From a checkpoint of a small mixture-of-experts model trained on Wikipedia: 204M parameters.
Below are experts of layer 4 (counted from 0) of a mixture-of-experts language model. Rows are named router (the router's row for the expert), gate (a neuron's input weights, with its number), up (a neuron's input weights, with its number) and show model dimensions 192-223. Each number is 128 + 24 x the weight over its row's rms, rounded and kept within 0 to 255.
After each expert's rows: "mostly gets" lists some tokens that are sent to it at least half of the time. This comes from a sample of Wikipedia text that the model never trained on.

# expert 24
router [163 119 150 121 118 119 123 130 125 125  60 119 142 143  77 146 114 125 143 130 122 137 133 118 132 110 109 101 175 115 177 136]
gate0 [157 128  95  98 112 112 118 158  81  78 132 118 123  68 129 156 177 103 118 103 143 131 133 146 145 145 164 149 137 157 103  77]
up0 [109  99 152  96 162 154 141 132 146 133  99 145 119 113 132 117 126 107 156 162 127 159 149 169 159 128 166 112 120 146  85 163]
gate1 [136 138 121 122 160 144 120 103 106 120 144 119 139  79 119 162 137 168 146 135 171 119 121 114 134 155 165 156 116 126 161  97]
up1 [126 131 105 149 157 104  85  78 111 144 136 116 142 131 128 138 120 140 152 129 155 111 104  93 143 160 109 153 101 107 142 141]
mostly gets: " Dr", " Do", " presidential", " research", " scientific", " industry"

# expert 19
router [160 141 124 162 173  82 133 131  83 156 164 135 137 117 146 134 124 113 164 107 166 130 117 115 141 137 104 137 152 117 126 119]
gate0 [100  96  95  82 114 140 173 156 104 142 162 158 123 140 129 176 152 115 141 134 154 169 163 107 131  98 168 139 140 172 141 110]
up0 [160 110 115 120 169 122  90 123 136  99 172 143 111 139 151 120  74 112 151 105 144 109 130  85 133  91 106 115 109 101 130  99]
gate1 [130 108 167 174 114 123 174 127 184  95 125 132  51 130 118 149 115 137  97 119 152 148 150 119  99 112 176 131  99 133  93 129]
up1 [190 132 150  92 137 151  98 142 116 130 117 136 106 113 141 111 145 100 139 131 102 105  84 154 149 156 113 129 133 129 147 116]
mostly gets: " on", " against", " into", " Country", " using", " When"

# expert 56
router [123 153 117 137 126 132 134 157 105 137 146 146 131 126 152 128 134 107 152 135 119 133 207 134 132 119 131 146 135 137  58 105]
gate0 [112  83 156 121 143 119 126 137 139 165 107 116 105 117 125 140 152  86 140 122 153 140 140 114 130 119 150 109 179 124 100 108]
up0 [ 91 116 128 108  90  97 103  83 103 135 152 157 129 105 164 132 176 122  93 118  86 165 128 124 124 117 145 179 135 123 145  83]
gate1 [ 96 120 169 115 126 130 135 132 127 158 161 120 114 125 115 143 171 143 122 128 154 114 179 126 176 121 157  99 140 155  64 118]
up1 [139 128 101 141 141 105 138 139 124 120 122 141 149 122 123 136 113 127 141 126 111 143  95 135 102 165 125 144 140 115 187 137]
mostly gets: " Germany", " Japan", " Soviet", "–present", " JPL", " MF"

# expert 25
router [ 97 121 125 147 123  60 100 149 129 151 132 130 120 132  92 123 103 120 140 100 123 137 139  95 120  97 125 123 168 132 113 150]
gate0 [124  98 141 116 107 112 126  96 123 138 140 127 139 120 143 143 160 119 151 120 151 126 122 130 159 115 146 164 116 136  91  99]
up0 [140 138 111 130 151 137 114 166 116  95 148 142 104 117 104 152 154 126 125 155 103 128 120 136 125 130 138 101 135 160 178 138]
gate1 [ 89  93 146 152 117 130 132 137 114 152 148 124 122  89  81 159 157 157 151  94 121 126 139 156 173 101 161 112  97 156  96 130]
up1 [ 76 120 166 173 136 129 155 123 135 156 109  98 131 127  92 150 134 139 155  91 120 142 141 134 156  96 129  94 128 135  95 146]
mostly gets: " Bill", "ce", "65", " Mer", "ave", " Dar"

# expert 33
router [137 123 129 142 143 151 125 115 145 111 137 129  99 132 163 122 139 117 125 148 104 131  93  74 114 141 146 103 107 131 155 104]
gate0 [115  90 146 181 120 145  96 101 160 134 181 129 115 122 107 143 146 145 151 118 125 146 124 103 118 163 162 107 134 143 135 130]
up0 [121 119  87 124 158 125 116 159 146 132 126 149 116 121 114 125 136  88 145 125 111 109 117 159 168 107 130 132 128 112 107 194]
gate1 [141 119 149 121 156 150 131 128 113 150 102 152 127 134 117 163 164 108 180 122 119 110 137 139 160 149 140 128 144 197 114 127]
up1 [133 106 124 105 145 143 132 137 107 164  96 173  96 156 128 137 138 133 169 136 129 104 131 159 150 164 135  80 108 182  96 119]
mostly gets: " government", " Philippines", " Latin", "uk", " Foreign", " Ed"

# expert 47
router [143 111 116 170 120 181 121 196 100 134 142 130 122 149  91 132 127 134 161 104 135 132 102 139 114 127 152 140 151 128  95 150]
gate0 [163 120 121 113 159 120 138 125 141 119 160 130 132 131 132 159 140 125 118 129 106 136 106 135 173 142 167 111 120 160 115 105]
up0 [103 142 144 101 102 121 169  98 176 132 107 140 126 128 149 106 100 137 131 145 116 137 115 115 131 148 122 121  98 157 157 158]
gate1 [135  92 129 178 136 143 132  95 161  99 179 140 144 118 133 161 142 118  96 128 139 158 131 166 145 129 171 117  84 180 103  95]
up1 [ 98 148  84 160  99 109 137  94  95  95  81 169 139 135  84 159 137 118 145 144 134 111 102  59 106  94 132 112 193 111 146 103]
mostly gets: " October", " being", " April", " Ch", " became", "B"

# expert 64
router [ 84 147 127  72 181 127 123 149 102 126 117 119 175 165 122 125 130 161 167 130 118 135  62  75 134 106 144 124 127 143 136 144]
gate0 [157 112 138 117 108 123 120 123 139 128 144 174 131  92 174 162 148 123 135 168 149 108 133 112 120 146 181 105  96 133 123 117]
up0 [146 122 125  86 152 155 110 127  74  98 131  57 147 125 135 113 136 164 172 118 112  94  68 125 109 118 140 114 122 148 115 110]
gate1 [122 104 141 126  89 111 177 116 138 126 113 150 101 157 106 172 122 175 172 146 133 126 167 140 140 158 165 177  98 113 137  81]
up1 [102 100 152 158  86 161 146 126 144 137 174 117 117 153 130 142 116 181 147 142 125 115 116 141 128 116 144 169  35 133 141 126]
mostly gets: " John", " England", " much", "ph", " even", "ith"

# expert 30
router [167 146 134 152 121 106 143  65 110 126 143 147  98 165 136 143 130 145 141 120 146 117 127  86 111 162 121  96 109  94 164 122]
gate0 [140 135 154 114 156 128 171 118 136 106 131 122 137 101  93 135 180 137 151 130 101 167 114 165 128 106 151 102 138 162 135 121]
up0 [133 115 118 100 125 129  85 146 174 124 146 102 112 111 158 131 144  93 120 127 140 101 163 151 141 186 133 143 142 160 110 151]
gate1 [114 104 138 131 139 136 121 122 114 103 122 123 122 124 140 163 188 142 101 120 124 130 145 161 131 118 134 121 122 134 116 115]
up1 [114 154 118 134 109 136 133 150 153 159 137 134 133 131 113 111 104 117 174 145 143 138 111 102 137 128 157 134 129 166 158 141]
mostly gets: " UTC", " Australia", " AUS", " Johnson", " Open", "adi"

# expert 43
router [140 124 113 113 146  81 119  88  87 154  82 123 148 104 124 130 132 140 110 126 114 124 156 138 125 150 144 159 148 129 104 137]
gate0 [119 111 150 128 120 141 117 134 147 107  90 126 111 160 105 140 160 147 123 116 129 100 128 127 155 113 172 120 103 147 154 147]
up0 [129 166 155 160 114  97 154 113 177 131 147 154 158 138 170 140 131 197  76 148 142 129 135 135 104 139  93 109 144 146 144 177]
gate1 [141  83  89 141 126 121 149 156 160  95 130 113  88 149 120 159 136 111 178 146 146  99 124 145 165 158 191 167 113 182 142  79]
up1 [128  99 100 156 175 167 162 145 144 116  63 111 132 153 133  99 120 112 136 130 108 130 103 140 131 132 144 132 123 139 140 121]
mostly gets: " '", " local", " Republican", " within", " Ar", " Thomas"

# expert 60
router [140 105 108 113 105 118 109  72 114  92  71 129 119 118 144 141 135 146 142 143 113 131 108 112 109 148 112 122 170 122 169 107]
gate0 [ 96 119 101 158 122 132 123 109 125 143 120 153  99  73 161 144 105 175 107  91 125 136 139 145 130 114 151 144 112 140 105 131]
up0 [154 134 148  88  85 132 149 161 137 135 130 126 148 174 106 145 154  89 171 168 148 137 139 147 137 144 137 127 118 151 132  93]
gate1 [121 102 135 111 102 140 140 171 116 158 160 123 100 123 119 169 133 149 138 107 121 113 142 100 144 136 168 109 113 175 104  96]
up1 [162 140  96 123 139 143 121 155 144 124  89 133 133 170  99 122 108 120 175 164 134 135 124 135 157 134 129 166  85 143 138 158]
mostly gets: " John", " James", " named", " Al", " George", " William"

# expert 17
router [162 146 119 189  98 144 140 139 109 154 124 118 116 142 152 134 126  70 165  95 117 136  87 136 135 119 115 116  88 134 186 166]
gate0 [100 143 119 108 121 170 123 143 135  70 172 114 115 107 118 132 154 149 146 162 145 121 103 140 123 136 158 136 144 131 110  98]
up0 [103 172 116 121 135 192 142 122 157  87 150  83 130 154 119 138  90 116 115 200 150 120 108 108 114 133 146 138  98 100 113 135]
gate1 [129 130 127 144 133 153 124 119 161 120 167 130 134 166 106 144 151 142 170 110 156 135 111 112 155 141 160 120 127 154 129 119]
up1 [109 133 116 107 155 154 137 129 138 103 162 100 138 132 153 105 120 142 118 127 153 162 119  96 129 138 138 115 138 152 133 130]
mostly gets: " well", " it", " more", "а", " Ash", " disease"

# expert 20
router [ 73 146 121 181 118  80 118 119 117 109 117 155 129 184 145 127 133  94 104 173 113 126 134 155 129 106 125 121 153 142 118 129]
gate0 [118 112 181 118 148 157 104 117 157 132 114 156 103 145 108 184 154 172  88 107 146 170 108 135 139 124 166 134 100 166 129 120]
up0 [ 76 143 191 133 130 121 102 104 156 144 109 174 126 170 117 161 116 161 118 129 107 140  93 106 141 136 137 137  92 105 111 147]
gate1 [103 102 141 174 175 151 151 119  84 134 168 118 139 169  93 142 147 139 133  87 110 127 112 108 164 104 157  96  62 160  82 121]
up1 [160 156 115 107  64 111 127 166 183 123 120 126  85  97 142 112 145 111 123 180 157 114 133 139 117 151 139 136 165  99 161 124]
mostly gets: " because", " government", " =", " political", " night", "’s"

# expert 5
router [109 119 107 155  94 139 109 186 106 118 132 110 112 160 186 120 132 175 128 100 145 121 124 110 129 156 144 119 165 139 161 145]
gate0 [118  95 143 153 137 109 112 145 145 101 166 155 112 152 144 169 132 143 124 113 151  96 151 121 138 139 173 151 116 154 148 128]
up0 [194 171 159 101 176 107 132 107  92 124 120 173 126 132 142 153 126 154 149  94 102 159 108 119 122 142 134 143 119 101  78 107]
gate1 [167 128 133 130 143 125 150 114 137 155 113 130 109 162 129 125 162 148 128 106 141  94 138 136 142 133 164 131  91 155 120 115]
up1 [144 157 111 114 110 168  75 107 100 151  88 121 140 168 153 129 121 169 107 152 134 135  90 112 148 127 115 123 144 116 133 120]
mostly gets: "2", "p", "+", "92", " /", "ley"

# expert 51
router [199 125 132 117 105 132 135 156 121 120 157 115 158  86 131 145 128 168 136 132 124 135 112 129 114 123 124 100 119 132 157 148]
gate0 [189  96 124 134 144  95  99 149 117 168 161 145  96 142 106 163 137 107 111  96 116 167 118 119 169 162 146 127 131 135 116  93]
up0 [161 118 150 114 130 110 125 159 101 158 142 114  99 162 105 130 129 126 131  84  97 157 121 106 131 155 131 137  99 112  87  96]
gate1 [134 127  96 155 140 165  92 118 121 112 133 117 116 155 122 133 150 102  99 103  81 110 117 164 167 119 136 135 109 109 107 150]
up1 [141 120 153 105 129 131 175 128 116 135  66 152 118 128 115 143 125 126 149 175 158 172  95  95 108 139 137 168 106 167 144 122]
mostly gets: "°W", " National", " north", " for", " help", "the"

# expert 72
router [ 92 114 132 207 110 164 115 123 113 144 104 129 160 103 129 127 138 107 126 108 136 126 115 116 148 121 137 152 154 138 115 135]
gate0 [134 150 101 137 115  99 141 125 112 129 130 166 128  89 158 147 152 237 141 148 156 135 122 155 105  97 144 111 124 126 109 101]
up0 [179 111 138 165 172 158 168  80 150 129 124 148 147 135 148 136 149 130 158 142 111 141 114  82 114  90 116 139  83 118 110  80]
gate1 [162 109 148  77 132 139 111 139  96 112 124 141 129 124 151 135 111 139 133 136 119 100 113 126 137 105 153 136 141 122 146 119]
up1 [125 145 115 115 129 126  90 139  78 118 136 141 126 136 171 104 101 137 121 123 107 118  98 121 140 107 151 120 115 113 103  85]
mostly gets: " team", " prov", " remained", " Diamond", " Mol", " Third"

# expert 66
router [162 131 138  56 157 110 124 125 163 127 128 106 112 138  96 126 121  91 132  93 130 124 126  82 115  99 136  60 123 164 145 104]
gate0 [117 122 108 125 107 146  92 117 127  97 180 146 107 120 133 137 160 154 153 122  99 129 114 163 137 177 183 118  93 140 120  85]
up0 [130 121  90  72 113 148 119 152 151  98 148 115 148  90 155 132 121 120 151 146 100 134 183 153 129 119  95 114 104 106 132 119]
gate1 [114  97 156 117 135 131 156 121 157 142 164 134 100 127 131 172 140 162 127 126 126 167 107 100 138 132 159 156 138 158 132 110]
up1 [134 121 104 116 176 137  92 132 119 106 142  96 182 143 110 121 116 117 133 106 141 103 138 115  96 116 118  91 126  99  74 105]
mostly gets: "ata", "ri", " another", " largest", "ui", "uri"

# expert 11
router [127 145 122  81  71 178 144 126 101 155 122 122 152 118 141 110 145 119 144 146 107 140 115 116 136 108 128 110 148 107  92 148]
gate0 [117 130 130 144 170 148 123 109 120 114 157 102 102  94 105 124 177 171 130 147 132 127 123 112 135 124 153 129 106 140  95 121]
up0 [115 150 133 146 176 161 129 107 107 123 127  78 108 112 109 106 166 165 121 159 144 129 122  89 110 128 120 129 103 106  83 134]
gate1 [130 107 129 115 111 119 124 155 119 106 162 132 129  76 149 138 179 150 134 138 122 138 114 116 153 141 157 128 115 138 154 108]
up1 [174 113 120 143 152 137  70 158 153 143 176 152 138 132 133 137 122 105 112 136 159 162 182 132 175 125 132 120 135 131 122 127]
mostly gets: " the", " in", " St", " on", " h", " All"

# expert 14
router [ 96 106 124 119 136  84 130 134 179  97 175 136 122 129 155 122 121 103 137 120 133 121 133 148 131 110 105 192 156 138 140 135]
gate0 [156 116 129 118 132 144 147 164 110  82 163 167  97 115 121 149 178 151 116 119  95 130 102 132 149  94 149 123 107 125  35 110]
up0 [ 97 136 123 125 108 105 110 123 145 176 100 133 114 130 120 154 133 105 139 120 161 111 136 140 123 127 158 134 186 170 177 109]
gate1 [ 92  93 143 108 159  99 131 141 166 143  95 109  95  86 145 146 183  94 124 115 135 108 163 146 122 140 151 169 118 155  94 100]
up1 [138 102  87 100 137 122 133 104 151 132  99 124 127 125 180 121 134 126 140 140 125 130 108 132  64  90 139 141  92  98  84 101]
mostly gets: " been", " It", "″N", " known", " be", " being"

# expert 6
router [150 113 126 176 162 134 111 129 133  92 135 145 134 101 155 139 114 108 145 147 131 123 105 102 113 176 155 170 127 106 189 122]
gate0 [188 105 100 117 146  94 141 177 120 109 161 101 130 105 115 143 148 162 138 157 151 102 142 115 112 144 141 159 129 164 147 111]
up0 [ 81 130 128 170 100  85 144 105 108  98 107  96 134 155 121 134 133 115 111 147 135 125 109 131 104 130 135 102 110 135 132 139]
gate1 [105  97 117 113 120 112 149 103 140 158 159 123 134 114 141 170 160 154 125 137 139 160 158 142 106 147 143  98 146 133 153 120]
up1 [157 121  72 132 107 107  87 169 117 150 123  92 119 150 113 122 109 125 128 126 121 116 126 120 147 104 155 102 112 142  54 166]
mostly gets: "83", "84", "74", "48", "92", " Stadium"

# expert 31
router [103 113 121 154 118 165 137 101  94 172 117 105 104 157 139 121 156 120 114 147 117 131 116 115 134 159 119  80 134 146 159 117]
gate0 [141  99 118  93 153 129 154 138 124  91 174 157 144 133  75 163 131 137 120 127 128 118  66  95 124 118 159 139 155 176 142  93]
up0 [139  94 134 104  88 112 112 139 116 127 159 124 127 128  97 129  81 178  89 127 127 145 112 113 119 163 111 137 151 148 102 115]
gate1 [173 101 143 111 140 109 115 166 119 112 114 147 131 114 104 177 136  96 158 113  95 118 149  99 120 153 184 117 110 191 133 124]
up1 [127 114 134 168 141 164 107 128 107 108 103 146 113 145 132 128 101 122 121 153 118 116 118 127 166 120  91  82  93 108 141 155]
mostly gets: " A", " international", " introduced", " access", "A", " satellite"

# expert 4
router [132 121 136 124 112 210 145  96 128 127 116 118 129 135 157 131  93  90 165 111 106 138  96 112 139  74 115 107 139 113 123 136]
gate0 [185 105  93 156 189 159 113 100 132 171 111 134 157 130 147 144 121 139 125 105 117  99 103 130 150  84 147 143 129 129 108 131]
up0 [185 112 112 148 181 157  91 103 150 175 141 138 175 127 145 112  99 120 108  86 112  96 109 132 133  87 116 138 130 110 104 132]
gate1 [175 125 109 120 137 130  86 158 157 130 178 146 125 105 158 141 126 137 140 126  95 139 117 138 200 126 149 144 120 144 121 144]
up1 [171 138 108 143 136 147 101 154 147 135 175 135 125 121 171 112  99 116 171 124  76 137 121 110 187 131 123 162 109 100 115 164]
mostly gets: " died", " Died", " tells", " However", " may", " Sh"

# expert 12
router [ 96 136 125  91 162 136 126 107 123 100 118 105 115 104 104 120 114 124 149 121 143 122 141 151 121 119 110  90 135 123  59 153]
gate0 [118 100 128 133 137 162 118 156 150 160 132 153 133 116 110 165 153 151 130 108 141  99 114 162 117 135 176 161  89 170 118 106]
up0 [ 85 108 148  97 135 135 139 169 142 161  91 158 111 129 145 113 149 141  77 111 130 132 135 165  96 135 146 122 138 135 135 139]
gate1 [115  84 165 125 115 138  79 139 113 121 102 170 136  91 151 152 170 125 111 120 121 111 114 132 180 112 168 126 104 153 111  99]
up1 [127 166 125 139 122 116 152 114 167  83 158 112 132 147 111 153  67 145 142 151 125 138 126  94 104 152 136 125 102 121 182 113]
mostly gets: " E", "61", "ley", " School", " West", "21"

# expert 48
router [ 78 122 133 141 130  48 121  99 126 126  87 112 144 116 138 128 119 120 140 139 129 136 100  80 115 111 113 116 169 128 122 135]
gate0 [117 139 133 145 110 107 150 160 115 131 143 140 110  98 102 177 133 119 160 132 152 140 120 110 104 117 156 136  84 163 108 106]
up0 [170 141  86  81 128 137 128 112 139 136 152 131 140 158 154 128 113 126 125 116 133 166 154 165 116 104 125 122 141 112 113 139]
gate1 [140 102  85 111 124 130 141 127 121 138 100 154 110  86 134 157 123 133 134  92 135 109 143  83 152  76 159 127 141 166 122  88]
up1 [162 135 156 178  95 130 122 174 102 119 102  92 124 153 162 159 110 133 138 156 114 136 135 181 156 168 155 151 117 134 144 138]
mostly gets: "===\n\n", " Bl", "T", " —;", " Tr", "\"\n"

# expert 22
router [124 110 116 111  98 115 118  95 102 128  75 165 157  68 116 134  97  89 146 134 138 121 132 136 137 119 101 125 177 111 114 103]
gate0 [123 141 117 149 120 153 110  84 119 145 130 123 120 149 106 170 148 124 133 160 119  91 118 103 150 120 170 154 113 166 103 135]
up0 [126 106 137 156  95 152 129 163  72 143 121 146  94 119 124 125 104 130 117 120 129 143 128 187  82 107 120 122 139 150 130 108]
gate1 [159 129 111 137 112 111 116 132 112 142 119 136 120 147  90 158 142 123 142 150 141 142 105 139 132 135 168 112 139 191 147 151]
up1 [166 137 143 147 138 139 136 150 117 145 100 174 126 143  78 140 142 101 108 120 143 158 137 112 118  94 147 116 135 133 127  84]
mostly gets: " School", " Kal", " Animalia", " Qu", " Vocals", " Event"

# expert 1
router [122 114 128 181 120 159 135 116 130 112 164 135 124 123 149 125 121 161 138 132 133 134 159 103 134 157 108 122 135 113 133 137]
gate0 [143 128 122 135 136 142 139 112 109 110 102 141 141 123 147 154 133 138 104 159  78 151  99  94 112  96 153 111 143 164 108 134]
up0 [ 87 120 151 121 116 134 140  98 152 137 135 105 112 144  78 106 122 100 131 123 174 119 138 153  90 135 138  86 115 126 100 121]
gate1 [129 137 147 148 142 189  88 104 111 146 179 150  97 120 140 139 154 150 103 149 143 146 103 121 153 102 161 133 150 130 124 148]
up1 [127  89 122  97 131  99 184 106 124  79  69  99 136 107 128 145 106 122 154 105 117 123 141 121  81 152 145 105 105 136 110  88]
mostly gets: " plant", " Smith", "irt", " improved", " Jose", " agricultural"

# expert 74
router [162 139 136  90 123  80 145 106 134 130 146 139 129 144 125 127 129 145 124 109 128 127 124  83 136 141 102 107 122 127 132 114]
gate0 [102 113 125 108  73 130  79 123 150  79 127 134 104  91 138 135 149 142 110 151 139 132 109 138 127 116 155 134 166 154 107 126]
up0 [150 144  94 110  79 118 125 170 162 142 133 120 105 105 130 129 135  88  91 130 145 151 110 126 117 115 136 125 164 125 114 127]
gate1 [114 107 115 144 130 138  86 137 108 126 107 102  93 182  94 174 156 116 134 141 107 113 139 116 148 110 170 160 127 149 115 119]
up1 [152 119 126 137 139 134 184 138 137 132 161 181 147  54 126  99 151 141 151 136 117 159 112 132 123 119 137 106 130 142 118 128]
mostly gets: " Joseph", " Anthony", " Stephen", "loan", " Brigade", " retired"

# expert 65
router [107 121 121 129 154 130 103 120 159 166 128 110 109 106 140 128 124 144 115 109 137 127 164 155 126 128 109 134 162 113 217 109]
gate0 [130  78 115 128 106 101  67 118 146 140 129 150 124 132 149 126 160 133  71 115  89 114 150 123 154 144 156 132 122 112 112 155]
up0 [150 150 171 131 166 140 180 166  94  84 113 136 132  94  95 167 127 102 168 144 153 152 113 146 102 110 146 103 131 156 112  78]
gate1 [172  99  82 133 134 158 139 146 129 126 136 166 131 109 137 132 110 131 143 108 122 109 154 125 122 139 147 141 155 170 147 129]
up1 [163 149 161 144 109 159  96 141 170 116 139 102 119 120 134 136 124 102 121  97 159  99 133 138 110 112 120  90  92 134  99 106]
mostly gets: " |\n", "(", " who", " another", " major", " large"

# expert 15
router [121 146 124 134 124 163 157 140 115  89 149 133 149 147 100 130 126 171 175 113 123 150 116  99 108 112 165 134 126 143  89 149]
gate0 [166 139  97 130 137  79 129 121 137 109 153 140  99 100 145 146 164 155 130 106 128 119 111 112 158 145 182 150  93 163  83  79]
up0 [117  97 132 123 156 140 119 170 142 140 104 153 112 139 151 144 151  68 112 106 141 156 122 145 154 131 133 110 137 132 129 159]
gate1 [132 118 153 172 161 130 107 158 110 157  99 156 110  94 154 139 148 131 122 131 137 166 118 129 147  96 165 134  87 158 130 134]
up1 [155 134 145 131 189 160 115 155 118 131  89 176 110 144 182 136 110 104  71 106 142 146 147 124 121 116 127 139  84 132  90 146]
mostly gets: " C", " have", " make", "In", " making", " Other"

# expert 35
router [155 115 119 131 126 116 102  69 139 129 145 135 106 134  90 127 114 127 157 104 124 131 104 137 120 147 120 152 141 123 149 157]
gate0 [185 104 148 148 113 145 141 127 111 101 167 145 111 108 107 147 133  98 105 141 110 122 132 119 139 118 160 158  92 161 126 126]
up0 [ 62 125 106 126 125 105 151 154 155 130 123  90 179 153 141 120 165 106 176 102 110 139 147 117 155  67 145  92 154 116 152 107]
gate1 [141  85 141 134 176 154 161  86  94 131 133 147 101 100 132 144 172 129 173 118 137 124  87 111 161 126 144 140 102 159  67 109]
up1 [101 150 100 130  90  87 113 161 140 112  96 118 144 128 147 141  97 144 103 112 102 144 162 129 126 124 137 117 139 119 182 131]
mostly gets: " Date", "ation", " Bishop", "At", " Di", " At"

# expert 38
router [145 125 119 126 100 151 114 131 103 176  99 137 131 134 163 128 113 156 107 163 140 118  95 162 108 111 128 185  95 111 141 127]
gate0 [132 103 101 121  96 119 118 125  92 137  84 150 111 133  98 169 155  86 132 128  84 151 149 153 111 125 164  89 113 124  57  74]
up0 [155 136 145 132 161 134 141 131 142  80 146 109 116  75 138 121 136 179 134 148 141 116 123 126 166 119 118 143 155 151 193 151]
gate1 [152 104 144 117 126 111 142 112 139 118 143 168 159 121 131 157 149 145 146 142 137 137 132 135 158 142 163 136 136 117  72  98]
up1 [103  80  92 111 109 139 142 102 177 118 113 128 119 116  88 134 122 150 141 158 107  77 166 140 109 128  99 117 123 149  91 132]
mostly gets: " Cup", " Committee", " league", " DF", " Albums", " Bishop"

# expert 53
router [132 125 135 113  95 114 108 141 133 118 159 124  86 115 113 141 134 137 119 147 127 120  93 123 125 121 140 152 119 149 152 134]
gate0 [103 108 167 141 139 114  88 125 127 119 127 129 135  84 140 143 175 130 119 149 144 153 155 127 132 121 156 107 118 129 116 100]
up0 [128 121 132 115 160 116 120 109 106 172 138 115 174 141 146 113 118 139 122 145 134 132 161 117 106 117 104  93 139 136 111 126]
gate1 [107 127  97 158 120 160 150 124 146 107 157 134 129 128 112 157 143 137 137 111 138 120 131 145 165 147 166 146 105 192 118 150]
up1 [128 143 143 140 116 158 122 115 118 137  99 105 120 150 134 101 130 125 132 112  73  94  65 125 130 115 115  56 124  89  99 141]
mostly gets: "3", "4", " father", "0", " these", "98"

# expert 16
router [161 137 144 106 141 123 148 110 178 148 152 141 102  62 152 136 120 163 153 135 106 127 114  60 124 140 129 139  78 127 141 123]
gate0 [128  98 128 110 111 124 115  80 119 115  98 169 112 119 125 143 173 117 113 144 144  82 127 127 151 117 163 138 155 154 142 115]
up0 [ 94 149  80 158 116 144 132 143 180 166 150 136 126 133 103 141 158 175  91 149 124 148  88 130 147 182 147 137 141 152  81 165]
gate1 [151  93 125 126 103 133 136 119 118  90 176 168 143 140 109 173 157 116 144 100 133 129 172 147 140 131 161 153 149 154 142  93]
up1 [144 133 106 152 109 149 145 141 114  61 165 116 151 130 105 108 124 129 132 101 162 133 117 158 132 132 127 138 138 119 127 117]
mostly gets: " may", " been", " Mar", "one", " Coordinates", " When"

# expert 61
router [136 149 147 129 146 119 121 164 126 129 146 122 122 139 155 117 119  77 156 143 141 138 115 100 136 136 130  50 170 126 116 149]
gate0 [146 107 142 132  95 158 103 182 103 119 153 145 120 118 145 135 131 101 147 149 124 146  93 150 126  87 148 120 133 130 125 103]
up0 [100 143 110 123 162 118 134  78 140 131 109 112 132 117  87 157 116 154  94 121 140 113 162 130 136 155 145 135 113 139 129 137]
gate1 [134 133 130 117 142 149 177 127 137 128  95 152  89 151 146 166 161 166 113 124 139  80  70 108 145 132 154 128 105 188 144 145]
up1 [ 86 140 108 114 131  94 128 124 123 170 130 121 141 115 100 120 139 109 147 151 103 167 135 125 103 122 127 109 128 100 117 127]
mostly gets: " own", " English", " Earth", " coast", "urs", " tree"

# expert 52
router [110 144 122  91 126 111 144 200 159 147 155 135 108 112 141 128 126 126 148  95 142 124 105 114 138 114 117 128 121 127  85 132]
gate0 [116  83 145 153 120 137 114 129 133 143 135 143 114  99 101 162 144 152 135 123 141 111 113 112 107 153 190 125 112 163 121  94]
up0 [129  88 116 173  99 156  96 114 107 112 138 123 125  95 118 105 126 167 123 131 158 120 131  89 157 140 165 115  98 126 133 124]
gate1 [125  87  98 108 120 131 154  89 136 122 144 118 114 135 101 161 131 126 153 155 121 129 147 139 136  86 166 156 162 132 150 118]
up1 [121 117 138 142  72 131 129 164 126 135 114 152 153 134 168 116 161 158  88 112 126 126 104 187 126 168 103 132  99 136 124 103]
mostly gets: " Ar", " The", "—", " See", " Co", " Historic"

# expert 9
router [144 135 133 101 127 117 154 149 186 125  62 120 135 109 134 134 108  76 170 132 108 118 108 146 140  98 138 150 157 151 211 150]
gate0 [139 125 171 113 112 116 154 155 118  92 139 141 118 105 137 160 127 145 165 137 111 113 141 126 135 127 146 133  99 170 121 105]
up0 [121  80 120 111 129 128 126  62 157 192 106 123 129 129 116 122 133 139 140 131 121 144 124 172 142 166 139 137 158  96 113 124]
gate1 [108 105 142 158  95  94 125 148 143 107 157 134 123 113 156 138 161 102 148 110 110 154 153 118 164 125 151 129 142 126 101  90]
up1 [113 133 123 161 109 111 138 140 133  99 147 128 128 131 160 111 149 100 142 101 106 172 137 121 162 107 118 124 126 109 126  95]
mostly gets: " well", "21", "81", " life", "30", "70"

# expert 69
router [108 133 141 188 135 110 146 122  89 117 128 120 103 128 104 137 111 151 160 155 141 124 136 117 107 168 134 135  95 153 164 126]
gate0 [143  93 129 128 140  86 147 148 152 146 136 147 120 173 121 144 142 105 105 135 147 155 124  99 141 142 156 148 151 165 145 127]
up0 [128 172 137 133  96 139 111 134  61  93 122 147  42  80 150 108 105 133 154 117 115 112 150 194 139 116 119 132 143  98  99  98]
gate1 [162 122 105 143 138 105 126 154 114  82 135 110 110 109 119 163 158 107 115 122 129 121 154 126 170 137 150 155 134 164 140  82]
up1 [ 79 117 112 100 128 112 105 151 112 107  80 137 114 127  66 137 139 163 124 109  79 117 121 141 120 110 122 132 129 134 160 158]
mostly gets: "-year", " described", "Scientific", " Label", " Min", "yl"